Below are experts of layer 5 (counted from 0) of a mixture-of-experts language model. Rows are named router (the router's row for the expert), gate (a neuron's input weights, with its number), up (a neuron's input weights, with its number), down (a neuron's output weights, with its number) and show model dimensions 0-127. Each number is 500 + 50 x the weight over its row's rms, rounded and kept within 0 to 999. Numbers have three digits each.
Before each expert's rows: "gets" lists some tokens that make up at least twice as much of what it gets as of all text. This comes from a sample of Wikipedia text that the model never trained on. Tokens count by the router's weight.

# expert 3
gets: " ", " to", " as", " at", " after", " up"
router:514473602495578550586439510563489523514464508498538530507504490555438465399453504672558455536497441493510474542518558513488508514430485478562485506643424518536496511495491457478435437543549510485586483480478422444586556416545519459528489451492517505472493434563555406450532501539438505549511468423479474500422461474579486473405575394473564533502453472480477398565472547449455540534479
gate18:481493596511484494503401483552461548611530531562526534547432540527466506454535444450548500487457469554538501392455608556606452528480480499447501473504518481534374550449553489453552530412490526518578482516584477539520482478519536522498341454503452377489475457530528484487559541501516577467453527512447459443475442556481560508507413506588576508537472404495453589488491473434515455545461
up18:560566509487575524461432430383485557549509510516525474401501519511555485605573454427448554499467400451444509492407431541539534481493558443513513527488480509535526531483558445485513545474614578419540356460489458458492526491475481522518524525392573502451549475496534539484606480484492513527503563557519385497512498508445455474518456519544501462399523527415432571439481516455483411475452
down18:460400463434383504518551502477505476489422380570496560457545424491516509538417548511507535491432581476507440490538524523388485622541512525478514449469415454527554483491571460560489466456462525591455401575434530526547523609442511552484588441509525482521469517493525544393566503473453422519512572488532492418534520566538489483481464491456485474515501578422549455580441477459553498473499
gate19:547418489549525483500568485490469459480532449591471526408471460538575477449570562541510445455495560529565551531577461445539500515462496473466499561501402401437404549494481488502549528513495605521523597554537471476614461555528511505545461521500482504462497437543408439500544477521442595501533467478426489422474494517444517373430477463523443488575508506400497477423431459414436446572482
up19:467659463461494514459415484424487533494542431446604439612549464462491374502513490490570495421489468509472372585524516484503510463481454457528481464502522596463443599481507536560455457395483500581424514468580468508501589473511552529548544422559493441508528627506498499480472458482545472616479492471575460554503546484522490547488478457547510469433476530469491473532514553511517508459461
down19:470545493463533461558415475501496526564456496495610395494467465605500396427595497586620408488485433530465524529462462564529488492509484503418466500586499613471442538497452571513453457423451477571444553532576463473454488493539432498522422370547485499462485558488532489514465351504470529475503464472488534526490469508556445475477516438399520513542500512514494509493446524546523550444436
gate20:462453495566505419485413465544515377485525494515540522537460452497418575454508512525532473440577468571452476541587477517492556472470463496535508519538500514533469501551596557497527531523545478566555535522626486513546563554574560475418535560556428386510518527442425487417540567497461585528505467491347512407472569562454516509469526427538476579507554538428450521442466479566530505474492
up20:444465483473588430519567478538505506494510396423399602469525446497398567460485553528562502539433418462535554509473488485437455532561480501553562555507390532557528367476413579462482470547511446522542472545452480541553579531593532452475485518479467444423498541527545513482528469449518526497576470536484575512442550465552434566461410465496535484415501442510490548584496564469523514436443
down20:482544508473541427480510540498555351504524574474500543486394415471508576507562453333514486589536466488568421562477523398503489550482507518515495477579499474455519466571506432538469483523497450529501409510493452627598465507466464454437521401599498468513562496500543571471497426613466549513582460543509510496546469523490442527545503522491526476524512506508467442563540417510467441476512
gate21:505493512411425486504544498475522496479492512595561410424502485580480451553470497510558524465483523542531397536561533525424476548496480471504371528485592484471541496523524498425465488570426452521441540375488509507590406383466484527443496465485535471488452565501530559556430491377550395485468514517553508520534495484469521424497477594590401545516498464582432543466551491439484476499454
up21:514539450448579477475498624513497513457486497531478449472523475609568434525528554564505517533503498579475523526493540422438465544514476563504591538460526485460558463468421574516426540529410436439431456477527528479550555416465469495542555495523478405474528483374615569520484506487517450433450455518504482516577504456489466428490526505504440575580494536600571548572515490613501538526399
down21:487478509491381458549522476438520563488512478453505479540401512526467461432470398398504568520472504503545504462629512553444580499546480485523533500633509531494515545456532521467512473465472553468532545436531454572494490527465506471472521510553551418527534587500439557500511474488555502587546559561481538502475445444641525597450516445468421368426557437517479514526380534534504529462497
gate22:546563458519471498471577619511550423488518370531497468486543473511546560449444609513490480470474459421518536466546438485532395561529530506454518482519461471543430509471516424481460515523458568452474440487527452492481432494541450529413469427456552555457451557434537469448498547498540425484459501451513460533491483450542476417470487410428491493508498470420383591454573531399394441491419
up22:498473533581494452525544578489478542511538458543526547570561458538554490526600487554482536440500479481554440557490508491574493496435554407487457516482475568569478513437505525592494530474426427490453457501543486449549443451459465545585499570495568466509484546554523511513514410567458481391440376456469495437495462489549537504418518554515430532356502481552500476478522587545537358408515
down22:522498491536395518531590496506565459477493578586535544463515503490509544452376538440470447505479482454544494377506457510492440555537535500436506448447497502534492442573598445457547551554494563471521440482475586403486454496513361464407540518401562448517542526484549486516558550524511557446456428588477564495557505436485430448591445555505447510509453477510483475563532574469440462561483

# expert 0
gets: ",", "\n", ".", " (", ".\n\n", " the"
router:558513473420484534520488495500438454523489473519539481488423443542481593468469545515502541473503493509480524471540504536540493473536429522482594488554456482500473515448546484551444371494497464545568500510495495422554498431544577426526524447585480354529519421543527384480522510555450591581427421471535514486455504467576520525373500411514585451367537537511460427487467553444444465564500
gate3:521389544455485509526464502593493402530462451499412490415484516553536505487486473488530461547561476537441517532557537566561478491417496476523469528570502502480474475492514487513434575534463542396476528623547522470522479507500456551452440537535469467560580470427468449420583535510495509506479453660469495452558494481510572515530553452496538421514477605488421483537510525428519354461389
up3:521508568568600535540530533540547386537497492391511494411505506450482543540453546407507461503396471486477423477514580459569527500419517449462469502562410544434569440543479483550535520517407433562524448572502414579448537442427538497521483503522493577480462548524493477503500434515533479555563497504520482514570498475454502502504460386544472520477484500631529401510482394480453503539407
down3:577464440517495514593567565541449505548512535575560669474544451461497493501500510400534463547454569490529444509531550567457414542469507447516522504479423532523514464614486499464529443498491416553430461498494369485553461497483537540602568545475505534530470556567515535436564467493490490511515512429548557511484551531505499456505476388470515511435510442559454469562593408585518556554526
gate4:597526571499533443568512628472497532528416546562558492506501511490577535498501567488475529462511502427546518511497518526470482487557399552424569511553526556557504491475497482435548496534495518443458457454590573438553537507644456531530423408448462471494516423506524497379498567466429478531492526546437480396498488509497519461568555446560566583475548571536438488581523445571443460551503
up4:412507461483572551463452410485437454497543451496546538508441541532480500417405455451585489479523549498499543435519464491465513514519497465515455587524487467456426419443595468515404424581510528555543456518512484444517496454512467554548493471585561460546566448571492448598629454459584646488506512398474537503492541444505480447462511473434471433471512491441568524541488422438526554502498
down4:514476488529395483535522448499536476525622535574568515470500443600553485473530515598563461541426489590484549603653522466491474455515462573490558577439479453439465482466468422547536411439455516566434425536485535511480528555503477559582439476555463421543528533543547510529527413498483539538457497469472487468482464538499486485461472476458565482430511552528490475427439502384562584518542
gate5:456558519496549503520428480570486453518495531552522518497396487491471564563486559514453522592547529479499446585535335488523522557510525538410464504498461475484451467393591559463494517486545494504514521470507492442534519556400479459523516527545437560488554526536502432517470566455489498480527487437516433499450507586600502590583578504420466480497454543472423512369447575606487416530553
up5:505535559493391482568435463539475560516496497513524567537627546455457530436446524521557435532481422479526541556471628592535544450505444565535489543530512549590508518539500547546440570551539494416444450632555500516546507379434506525456472527504501492468559441372558527529458443522428458506474581487546491550493468507459445518478496508488512378514420554484494521543449539521538494445510
down5:446495527451456512540475530536471478470478436495486480504528490507415565431489491535498533572428495436590537572542480501495470393502480533488600438439517477600480480497530601543422493486484412479601542558501567539512558522416539527535467547563482496513687393450467459542488494516485495477536521478509463428542460448455506519529529477454600410535560576569443460559564504517567513416483
gate6:467478564545481489516511470528510500570489493449516493469522572539511418512548580509482419535580446514559610546422513544448528356584541514451479506509493636424562531511508455480457502532460484388583460505478381547510490485467484556539516496521473514527518572579539460480530525485540367553572449542571528545529449464432510505495515583465522434540442435507412414457449492522469520504427
up6:538566396482549400436432553485450517481472502524490589479531539490485464505496515512529527408435512533425542472441532480399536527494505441497547542490480523538481392449566459449406595533522481488553411500525503518481438501531513501417505508475515513354431511514452488529457536557487435614468531485532553498467505556511564560571495442544430490490544453551486423480575607608576512549431
down6:462558497431370497569506566538458497539603510539504462560585552499467541501491518349422525543433470491522455524463516429503505492492473539430484556547479451480431514491456465552486486437532456518546561502509460435504531522575586540615488441481507464564498438556526460445505460453490485413550412545484585519499448456506497384440451532469583533446535560408544542465562463500435447453440
gate7:452424517527584449467433491531575393474535498490457503578505496544526445448551534543427425503576482634540423493441483518514502459454454434487406496583560501575510605519594497454519498389555570511471446550526552420510455496533474503483532516582498462610493485527389535462516514482498474482478496536434505443449490494469466583508515468538477535522530491556580447557467491577598522532587
up7:549469518504436551431527503504460624431517509528491499419374436484453494591530531485467359539512570549502521455526529508569432516514524591506495516489486443396554456488443489581507492521416447515503502550482544505416414461538548371496459465506454415533498415554504547551468486537528528443495480523443531442490590452590516519474535485429460506523493464586508491467446596567432555499520
down7:555466522464518458480544524508559412444592491383435522467518493499524526553470521476497475456519517445530434404479477432510520489486552569444513504545481455474525529560604501605482536529525460459558488509370550576559511571452520425498566481527479516515573509575527545437399525497600529551525507467459485551515501590572461567518528455481460472511459451531533355553561590417480530592490

# expert 2
gets: " |", " of", " was", ";", " the", " for"
router:514486541512581548592437518524466402549464471472516528438425489499535589421469482565509502581453459532529531486527461550553491475557453587498602461561451483455471502496480601575452424511408452494523461497554350450480559441524516469540429505604463480450549464460505430471496531518374579567476495447450459486481502527539425520401552459530543536557475538460473448441455500533468452531470
gate3:513412554498504504500426505579495462467478405516440523500473494564534529486431515508469437535540484547408485532534555571570514501390511447578476544509502517484505484485515445500394620529533524340491511642504482488484519502487488542527423479496491467539624482419458471481554481488516495496413449628437481462582497530492590504505556450519539460469484537484395493532534533503516383476457
up3:450497610532557484529517536534444427491549473475472510457507462451633506526457544425557468450392491423443452439495549466632551506476472456481495477540448514447570524554428517485486501483426422542531476626557448584415517491468495527434426491486476549447485526472535505572492438465559404554556412503510505605541575527446501521536473426513465486452489525556512485577488419468488500577480
down3:533484458583473543548540518517486509511471518539556687528527462492476532505532472412575450487481599506543439535556527571446490569505521438520518533463472526506466440570508457514465418444542395534449534521457275482607543532512533564591550501493500550514496523600476552431554468518499515502570508456537537522457525525541472494490475469437508509410487472514484486539597489534456524531489
gate4:574454533510505434567503614472532457474422529519512496515508519487548565510473567516494549404509446532544505464535504510521478471554420586451506484524503459551542527401498548538576501525511535529473498444562606430550545538602523476525416411510474518450475449450517541353448514510392473550565432510445456392488474529544490518563502489529628575462524517452480443591462542564468439501520
up4:424541476489540610580519351530437510524532425497556548538476504501398515448464481472572525505448533497454521512558494470500573468513484483558515589521469520504436419442596499461443490495511532524540479545569452442478560466520434547549484548588573471550584448580448466583524477521572660521467514368527519507496505558493515452469512400456424514527449519513524530480543477523570495525519
down4:532510481470515528605521433453463401566569517485577520500432520584518464457506510639635472513441516572521577549630476543491477512476503481487545556416442425445576488442438469469575495465546517523564475526527470478471549532502385462527401547544458370525551491563573511535569411491540540535522565445527501523423480525477462537497499474505486520450522539479505498470543493433527506514566
gate5:500533527504567480564409496582507493494474522495519536511441494500445545563470553519444547560566503531479482539558273549506525562478533586425496494469437458487489489417598551479468505477496553488519510456483511437497515576437452443555483502510487539461577567517484469521472540419451493471620503460523481492458512581598442563530532498457503485513463514499474504351380548555476434519525
up5:460538532519417510466482496539459570520411526522526547474589497504540532490486487538494470552488423507515614582468596553563467443484515512539493569569581529556541459596503547548407517463548477392473437593520445483536535296507472457476448562544446466590441471447532514460526500477425467541463509498556496542463446466459432535536441496446500415481428541515492534557528477532554467464489
down5:436443510502503567537555537594527520481510442453454480477521519444406622447491490517496538517424479499530470543555462542451530414489480525440562521483476470579510444568562566541427519525549396520521520537501548493528578508467553613582462499548546550483647442479502463524498435522460483472547486435527457455543457477487496580519521504466603443536555591558535469553571593528614510437502
gate6:518436541519506517533520466482468504581508482473521524484529520536501441456489531489499439495607499492569562529399561530464550314517584434473452465483541569434590543553458517475483463519482525393559477513491430574464515415485532520486482511525511545494499573561535444459486508449541398527576502521566614503493466456426505533484506501454580447561398431510408449495486443518558581543420
up6:531582403470551387440456493436484447533478526486513455450510535447412448448513504521536485395435441541411582545466558462490546485482518451465483521499497593512449407455577489398414546495489496487542452490523519559518462521433542485376507559494447539424504517530438510504511537513522417562513516429518525489476469512520552631538474413511441521466528454534496429506494606605558521570475
down6:504557506487394523604514535570452501518603465559491502548507594532518505513549507349452481547446479468571474468493516426420514503490444558432494511504464404471506556505448519581492476468477460492591592514477436480504523497615559519584439420509499401551538463546446491466554453480528498456483421484457514562508455429466475446436435540477587493490482510417543595457488446459486444459429
gate7:454503517458593449483464490580540429488554533509511507560532513537550451517566491542422389492583499625497463523488457545462467506441443380526427458604501507538477577536579508448515488435574559498476497531444575374543472564496495519517472501581574459582480464538397523453475498451473454539562491515442524406474460561489442563492483496514507506543547481556611492526461505541564451485581
up7:557511543537480511556481488476536560494574522511539510391447426419464565562535518449548456552462546562488553470461537506518427534499482580429521517424474419375583410496480481532467470529447433487505478532495500538393480505524518387501405441516490421454529396578528510490486571493485557489516434474465458448524592525558445552534564461502478451499513423577548498483470526552445581396444
down7:545481521480517478509529541569528429494581518336483517511566509543539537616504500435501407533530488457463462446547463392506523546458492565511581440507448452463548462526582535547455526467432458447530499503388503539450493569479489495581551423568458461470555512579556585450449540500506529593474496491457494564492447569471451544524567464476470551575474454502464431536582520468456466588417